Weights of a small mixture-of-experts language model, trained from scratch on English Wikipedia: 4 experts in each of 9 layers.
Below are experts of layer 7 (counted from 0) of a mixture-of-experts language model. Rows are named router (the router's row for the expert), down (a neuron's output weights, with its number) and show model dimensions 64-127. Each number is 500 + 25 x the weight over its row's rms, rounded and kept within 0 to 999. Numbers have three digits each.
Before each expert's rows: "comes before" lists some tokens at least twice as common just after its tokens as in all text. This comes from a sample of Wikipedia text that the model never trained on. Tokens count by the router's weight.

# expert 2
comes before: "1", "2", "3", "4", "ed", "u"
router:453509506513541508496532559479501512470495516519546508482508525499506540520516526484491533499535529486516489489521501485504515489529505498461488514514501508493542519489539531517471477481485495
down0:523491548522547520470474515487521491526521460479501538505523542511463527487439504452477443501459512486482470534494499535485492497510494496502503523477500476533464518518475483489482541493551459
down1:512481493530490511540503521516479498543532480552486538502465521490456509521543508461539511484505525499482501468533515526498473462475505548470504505549519512519505505509486511500533498452481535
down2:444506486493501475529499506494485487537518506515502559469489511537554522475499472510484494472523500508448499546538479470507481456434468506483509505499511503492535509531515461523482487474504465
down3:530472549481491497496521483509506488517497471557477508500501491498546498532520482504480500519493507504505501551533507482480543474583534491485526486529490496522505503475508504510515485493548481
down4:490507506472505511483466491484517525549528493500489477468465461508536525491518522512508518497536489516476500515486522429514492504460532504528538555470475471482465540503518528478522482498465489
down5:521450442473516539489517499511506489522485485433583547510512534515499480515487464481461538513522482512503489497465503537510510487479507473496521538476534471475524475487506464486473478475478505
down6:532490477511495517530476465536494528476564514492501497481478503505467540534517537508512555490491558521511503526491546495513475466509497531519532526519521519516499510531484541451500467512478494
down7:478495491507541499508449470502508483518523481485504479515505498483477489519488461503502474543460490455487548509545541488489469533500488494482506530475513525527529456502498494514482474523457531
down8:471475474510487501497451505538489488551500510491480511527534475511492479476496499538491510513499505464586509492505501533511493483505517519520469489515496527489501477524535500477539470476517517
down9:490505539491486501457504509555486509503518498503487510497490459495477526521493505537508514522481502509514492511518477477512477483506459521475478511475506505535533499493519501477529499471522498
down10:486514527546538481464504491503481521550566462523518518512487481521479538492517476495487475482500486498528468452481501534508512437476490493462502516501463474498551492511537541489479478501457529
down11:491468523502463508508504488518565575463461476487480499491473506510533524513474452477520491490512511465478512517524495484481500484489533490548442497501539542521460506483520508505495495520494466
down12:536459463466522539549502560504530491505509498480547514519517505465476473512484482484509477514447483525511466455466503461533471494538547507476497504487528496521512523499484483463525529504530538
down13:455510536501502513550485510512508476512460516498509484476500479476534477528505529503547522528534505517488511509479504482518473492515502542525520489476463499497481482531505506527509492485488498

# expert 3
comes before: " ", " the", " a", "|", " The", " B"
router:542535523459501477527462494482501519517464494465489430500506474491493486508485509507519496491522483520489516530470506509510460486501474523499500546451511476496523532486450493507522509507491497
down0:523507456496509536529516493481492551531462476474477500490495489508506502521501459519470501467505486525496483487513489518470521531535446475475473474497484467489512524521462462503489536507530512
down1:526520440487493516492514469506466510462444474503523497510548519514456513505525502487545487511487493504543520472496542508496509479467485516550512484453496517509562473482478493529462534503510515
down2:546449498539490534492479547469501526453526476482528472502477550546487526461528491484494496501512492551465475519469494528481503465452482516482497471508480487503518480497492470479494526488531513
down3:486499471487479469503549508543461519534493513518537509514516518504501464465498494491531499491486526495505480499504513505469472528500514494494483516475439555507506523441474478507473520514497553
down4:432467509536524494541465470503561511511458556478495494523521487480500499484478508486519514501528485498473484510481493525512492444494520511498487523531532495461499477474497505467497499551484480
down5:526496444486506514477489496498504530480476465493512516487470540488505515502493520517519486529480463468513506510489485513502497519524461500474525521533513548493511506506486466531542490488541508
down6:476481534515479500509567496502535469527478481493458521469481518504506504513486461487490477500456532453471536472522524467463524487493507492497507411486518518498540495483497484496493544466524532
down7:486488506542484496461500482452494487479448487498497489497481507559497519492495509487466523513536507478457514515517447547504504499473484495551470519493502518457504480494494573523446443556458496
down8:478536503533468485531563472432485544460498500518486560457529516514472519487556507482506478462505539470495475512500506535473467506530503493451492515491513514514516523479468486511490498502506507
down9:500466469505518529556542530503506521512521486520529439514469489468542496500541541526489443500466494496526492513538488515505534525542548489506500543497492515520476481508481474491508510529531470
down10:511499501523489512477499512503487472470490495501457467523498480517479526489534491482535548496527475475532467496526474471527482506495496512484524513530503506517510499517481476518548517472513459
down11:469536556456487500522544533506485471498515507509494516492496499497501504516534513469545519497467483502452508514512520476501526479463521494449469510444493498510528447533514554474470516503466513
down12:544495515489472491476487560485492492469515492547507479528443502593471519500525466495512540463517542502542520477489492499472478491521477523532523507522514520492465485531478498471502513534475507
down13:489504483496504499508473533524439509547518472484505492492506499501502483477471524500536493487513485537484500499481499496511515482486497497488553442472469540539477436479512512513484493481482507

# expert 0
comes before: ",", " of", " and", " in", " (", "\n"
router:520487470454494491514494473448513485503506494505510458508495516466508544517441527543496484473489475509500480507483535499476460534525487497515541446498496497509488474542465454528535524491501479
down0:469524503535474489509517535491466512521517486474455524545537480498504478511510482526508549506475492462504485497493525472515488495485495519515514522478545556496526488542483547480484513499531453
down1:538510524498511487493455517485531524527510526521505521484537507511475494535490499494543510547524491510529490452477535445483495518493514486495460518530494548524468515516486490502468461529536481
down2:527514492526512507469518498522488507559465525497494457524515515455540495484512489517507499494508524504487503500467529489476540472490530485515468566505506521531468464508514472532547509480510500
down3:512471520511518546451518500492544509514504492515491496491552497521490519500569499502504534504493535518488494551492439467537461490498502507439500490474473494494546497484496479499521500485477461
down4:511512546508528501514512488495494517479521488516484530483507484505503503511533469486513490562527497504492524482490525468488527511516541533495487520514506438472500496474499530497477485450509557
down5:449502550554504516510499520524482521466529484499465497515529502475499545494486493479495491432478509490506502469477499517490449450505452539500508481499509484459497478502515513487506494499438493
down6:481547504508492482494516447522473542530508533471544480522503510507500467509518439467529521477487498518473494540476464513491550494479501472492454530519502520536480477507499489493445486466531488
down7:473523526498484447474535470532495480523556505492538485515479466507481467452514525504498473519488494506484482474486492492513464469485502516453548497519496494485492517500516490524521500474520496
down8:507495526534504517535477511519498524463524527485533516517486441470529541471537539515489469512501503465523497508518530480525472497491514496504475468496478535482512498483506501484467467506496481
down9:474481473502479525529490504528489513548500435467514502481480506493500541481508460494511496486483504556498480557484482489463486476507525498549446498502498523504461496500522547527502519478546479
down10:474526515478525480508508514501476523528514514487510496478447481493503497540489480507532440482522519536501491420537505487476488447523508526513480487495474500510568556513517484509494501476490503
down11:515507487532520536507553498520557516500513507530438508530510475501449517557505504518511520494518489468480460518528489501462517520506497462479489488517473520507516503522510470504509501497527476
down12:474455489509486525502533522559502513493519493543514466478519534526502518479514490480539505501477471498493539457511491540525525457484486495504496501466516495457478516518452496552517468477448533
down13:490521505519518518493526495507471469487440472470493535457523522456510564496492523491484498513516494506530528487517504482483511546501495505501463474496488501515484466466482475478521472506449472